config.yaml
d_expert: 96
d_shared_expert: 0
moe_layers: [1, 3, 5, 7, 9, 11]
n_kv_head: 1
norm_eps: 1e-05
qk_norm: true
parallel_block: false
init_std_qkv: 0.0699
lr_mult_up: 0.789
Below are experts of layer 5 (counted from 0) of a mixture-of-experts language model. Rows are named gate (a neuron's input weights, with its number), up (a neuron's input weights, with its number), down (a neuron's output weights, with its number) and show model dimensions 0-127. Each number is 50 + 12 x the weight over its row's rms, rounded and kept within 0 to 99.
Before each expert's rows: a language model's description of what the expert responds to; "raises" lists some tokens whose logits its average output raises strongly, later layers aside. This comes from a sample of Wikipedia text that the model never trained on.

# expert 9
What it handles: Single digit tokens and number words in sports tables, scores, rankings and percentages, such as 4×, 6-7(4-7), 6.56%, finished 4th.
raises: "th", "rd", "reaching", "ties", " months", "ty"
gate0:35 50 60 67 61 60 62 39 59 53 58 48 45 50 55 31 58 59 59 52 69 48 63 59 69 44 54 70 46 56 47 59 52 45 27 53 41 22 43 65 55 63 63 54 52 50 53 59 46 37 50 36 52 72 50 53 59 49 51 45 62 55 53 71 54 60 44 51 33 19 43 35 52 47 55 37 48 60 53 47 44 37 45 57 28 44 70 74 62 54 56 70 50 51 59 46 49 74 55 51 70 39 57 46 51 58 74 80 35 42 53 52 61 43 51 77 29 44 49 67 62 36 44 71 64 54 21 54
up0:51 49 56 65 68 49 45 40 33 41 49 47 41 32 43 48 40 50 55 65 45 58 43 56 62 52 38 38 54 29 38 40 65 34 48 70 63 71 37 45 75 35 48 57 62 43 38 57 62 37 35 53 50 49 49 35 43 17 38 41 20 40 62 46 45 48 57 56 64 39 48 51 88 58 53 45 48 54 54 53 63 46 26 61 49 28 40 69 63 32 50 59 38 64 31 49 44 57 40 51 12 47 38 61 37 58 45 45 45 46 45 55 45 31 51 59 57 65 55 38 42 34 45 39 59 45 52 47
down0:59 72 52 58 63 40 63 37 48 32 44 44 41 66 47 49 58 37 35 49 61 56 62 55 72 65 46 51 62 09 38 56 52 57 51 42 64 50 49 46 54 50 49 28 18 37 52 57 49 47 33 56 59 54 62 39 34 55 67 58 49 51 51 55 27 65 57 51 27 54 48 37 47 36 45 40 54 50 56 74 49 37 43 43 35 43 42 40 45 39 34 54 73 42 38 54 66 49 55 51 61 33 55 33 67 66 56 46 69 42 81 40 68 39 57 56 53 31 34 48 39 54 55 43 53 77 49 50

# expert 49
What it handles: Prepositions to, for, by, with, against right after a verb or noun, such as interest to, picked up by, retribution for.
raises: " the", " their", " a", " its", " an", " both"
gate0:44 54 39 39 63 59 46 53 35 54 28 43 68 53 72 63 47 66 72 40 41 57 57 33 30 55 62 33 61 66 42 24 36 38 54 47 53 57 43 62 44 47 74 69 45 75 49 62 41 64 36 33 67 30 58 50 46 27 30 65 56 47 55 53 59 66 43 52 51 45 65 57 46 37 73 45 60 65 51 50 34 57 68 50 62 48 40 32 35 61 53 51 56 57 69 47 60 40 50 36 57 57 46 39 52 50 57 44 24 72 44 55 74 49 53 76 53 45 44 60 41 64 60 42 48 43 56 46
up0:36 69 44 52 70 53 50 52 51 43 49 60 53 42 61 56 51 86 57 52 50 39 36 30 43 63 59 36 36 50 26 53 49 57 53 55 20 69 44 44 43 72 50 40 47 72 44 58 49 62 68 35 50 42 70 30 59 51 53 51 44 56 47 39 51 85 44 54 30 44 61 64 44 40 67 50 59 39 53 68 36 50 64 55 67 53 45 60 54 58 74 50 65 38 55 62 57 49 67 46 48 55 34 56 41 58 54 66 14 50 37 41 54 36 44 55 58 40 40 65 59 62 63 62 46 37 57 51
down0:65 49 58 53 54 39 60 49 29 55 51 39 57 40 56 66 68 36 65 47 29 62 38 33 40 51 41 66 49 58 45 54 49 38 51 38 58 40 52 69 64 41 69 66 31 57 51 31 64 57 59 39 72 45 41 34 40 77 46 62 41 40 74 37 72 37 55 45 73 37 59 73 52 64 39 63 43 48 37 42 70 56 36 39 68 38 45 40 56 43 41 47 36 67 48 41 61 40 25 59 44 65 44 49 46 46 17 45 53 63 70 52 48 55 65 55 59 60 41 43 48 48 40 52 44 40 47 63

# expert 46
What it handles: The piece op or top inside words such as isopods, isopentane, Chattopadhyay, Leopoldt, along with stray spaces and digits in tables.
raises: "s", ",", ".", "pe", "ting", "ous"
gate0:51 39 51 58 53 60 66 31 41 27 64 32 50 44 54 52 51 56 49 67 51 53 44 48 62 64 52 71 44 61 53 43 38 23 81 38 48 67 59 33 53 53 78 35 55 37 53 77 73 48 53 31 60 55 53 40 68 67 50 63 53 47 25 55 40 54 68 64 50 34 55 37 54 50 57 33 60 54 43 42 48 59 53 62 59 38 44 53 38 61 43 69 65 62 21 40 38 37 41 59 60 64 38 47 47 79 53 49 47 45 42 49 32 52 53 41 51 42 69 40 54 49 50 51 67 40 58 71
up0:47 48 47 65 70 82 54 62 59 51 61 43 51 58 36 44 64 50 48 59 56 73 60 60 59 53 47 42 69 54 36 35 56 35 36 56 61 53 64 53 53 56 22 46 48 38 63 57 52 43 49 45 11 49 47 60 38 47 38 39 59 40 68 54 41 60 52 32 62 49 22 54 41 69 40 54 64 37 66 50 47 60 52 49 41 62 49 56 47 46 66 38 79 43 69 44 61 54 31 22 40 55 62 45 69 38 42 37 39 26 63 56 51 46 49 43 54 66 48 77 43 57 45 50 45 57 49 35
down0:23 40 21 57 50 62 59 53 55 41 46 49 45 56 53 51 39 45 33 45 64 78 42 39 50 48 63 32 39 38 35 46 43 54 40 56 46 50 32 47 40 55 22 59 33 45 55 53 65 48 41 60 66 29 60 45 71 36 60 57 63 63 62 53 29 49 45 52 52 43 33 52 40 65 43 64 37 78 57 38 57 39 67 53 57 78 36 66 51 59 61 49 38 60 55 41 32 51 36 63 30 26 43 47 59 51 53 39 50 52 46 58 46 31 62 39 57 45 71 40 44 60 40 62 74 48 38 50

# expert 19
What it handles: Middle word pieces of surnames and place names after St, W or F, such as St-rick-land, W-ether-ell, Rot-ter-dam; also although, while, though.
raises: "ia", "le", "-", "re", "il", "ian"
gate5:31 52 58 47 33 76 54 45 57 43 38 49 49 56 63 40 32 57 40 35 66 48 43 41 25 61 50 74 46 53 38 49 33 53 54 60 24 49 41 44 60 64 47 50 54 27 29 42 58 51 52 56 36 56 57 45 70 49 57 42 64 60 38 48 25 43 64 81 44 41 35 41 61 43 36 34 65 57 57 47 39 41 16 47 49 49 52 45 52 52 43 58 55 62 41 40 25 62 69 46 40 41 42 72 45 59 51 63 35 42 39 57 33 39 53 57 61 48 55 52 68 30 32 49 54 49 29 57
up5:32 46 63 66 45 60 50 37 57 61 63 48 50 43 60 52 46 52 47 54 65 45 56 32 44 56 30 66 45 64 64 58 37 71 30 54 34 47 46 51 63 65 45 57 48 39 59 50 65 45 41 54 34 57 42 33 63 53 53 64 31 43 34 27 32 53 51 62 45 54 48 41 59 71 44 55 66 48 59 49 52 56 61 63 35 36 60 31 61 44 57 53 50 53 55 50 10 67 34 49 59 59 67 43 41 66 28 61 47 61 39 59 35 71 32 31 59 32 50 54 48 32 32 40 66 31 55 68
down5:28 57 54 52 61 45 45 41 58 74 42 58 40 33 54 41 44 44 50 41 42 59 57 61 47 51 58 41 34 58 41 62 69 41 31 39 60 46 46 50 43 50 57 54 45 52 50 69 46 42 61 51 60 49 67 45 24 62 30 59 64 58 27 47 56 49 78 36 45 43 46 44 48 39 56 59 64 37 18 52 58 59 36 29 51 58 48 29 67 39 86 51 48 52 62 61 68 54 61 61 47 51 69 48 46 59 56 34 40 66 28 24 62 56 51 45 34 39 58 62 48 60 23 52 39 31 57 54

# expert 36
What it handles: Prepositions like in, on, from, at, during after verbs or participles, such as located in, broken up in, comes from.
raises: " the", " this", " their", " these", " its"
gate0:57 35 65 56 55 51 44 46 52 30 46 38 65 36 21 36 63 48 24 55 47 37 70 33 50 55 57 70 45 15 38 59 48 65 36 45 52 48 48 59 56 40 61 55 47 41 66 42 70 51 63 58 50 33 44 56 54 71 53 44 62 49 28 60 54 76 55 54 41 34 55 30 19 39 53 53 49 50 30 47 39 35 64 48 38 56 54 45 57 64 39 46 54 62 40 59 66 23 67 23 53 54 36 30 45 42 55 59 44 42 48 53 44 36 35 49 60 48 45 50 31 47 44 45 44 46 51 41
up0:61 69 57 41 40 59 46 34 61 44 46 55 59 55 48 32 44 60 54 41 56 60 51 65 40 40 44 66 43 30 23 32 53 41 58 51 41 15 51 45 53 33 71 53 44 36 43 52 70 69 47 50 42 49 31 29 38 49 48 54 72 38 26 52 67 53 49 48 43 61 40 45 54 62 51 27 55 64 59 57 57 48 48 95 57 28 58 46 69 36 46 75 53 40 43 46 60 44 47 49 39 48 49 42 42 48 43 37 64 37 44 56 61 30 57 55 51 61 66 45 58 46 63 53 57 62 31 58
down0:46 32 36 33 48 37 51 43 28 49 49 48 39 71 69 46 62 58 30 48 34 69 28 68 67 53 39 56 57 64 30 57 34 44 44 34 64 57 53 55 32 38 48 50 45 50 71 64 47 47 57 55 60 59 44 31 34 39 46 51 31 63 53 58 65 41 49 52 80 51 49 61 60 38 36 45 34 38 75 27 58 51 41 38 53 63 53 54 53 71 41 36 44 30 48 48 41 41 36 61 39 48 45 73 31 72 65 72 51 51 51 47 59 53 41 44 36 33 51 57 60 43 31 48 44 53 43 46

# expert 26
What it handles: Country, state and city names ending a location phrase (Germany, New York, Zagreb, Australia), and final digits of years like 1945.
raises: " named", ";", " called", " they"
gate0:43 53 53 50 38 57 56 42 51 45 43 35 51 42 56 54 42 31 40 33 45 36 59 21 58 46 37 53 27 60 44 27 40 44 32 57 50 67 63 68 51 65 50 50 48 44 47 23 67 46 53 42 44 52 56 39 57 41 57 52 52 52 47 34 62 64 66 41 60 45 67 79 44 41 52 21 45 64 51 66 56 53 44 54 52 60 68 31 33 27 41 61 60 60 30 61 56 30 61 55 50 37 60 52 56 60 58 58 56 61 32 45 62 48 54 83 64 68 47 53 61 56 33 68 44 53 76 61
up0:32 45 47 47 52 47 47 42 46 65 41 37 58 46 60 78 46 26 64 46 50 26 56 19 51 55 38 52 46 66 49 19 33 43 25 47 61 57 80 60 51 64 54 72 51 49 60 50 60 27 56 47 36 49 37 57 52 38 37 41 71 48 58 52 46 43 51 24 57 52 48 58 54 52 45 31 48 57 43 51 65 31 43 49 50 38 66 38 27 29 43 38 43 64 45 54 51 41 43 47 36 54 61 49 57 54 57 47 76 55 58 41 81 65 45 52 44 58 41 49 55 62 50 62 64 53 67 60
down0:44 70 53 54 46 45 47 46 26 41 38 55 59 41 43 47 31 49 56 47 36 57 59 49 55 65 49 51 63 52 40 69 25 45 51 54 60 51 25 53 58 50 51 31 42 52 53 54 51 21 73 55 33 42 43 45 51 70 40 36 61 58 48 42 52 42 54 39 35 45 48 56 64 32 38 56 47 43 62 54 38 41 59 47 61 71 48 64 74 52 50 43 62 21 36 64 58 53 55 47 49 36 44 39 52 54 48 82 26 52 55 24 51 73 59 34 51 76 66 51 71 53 39 54 44 26 45 37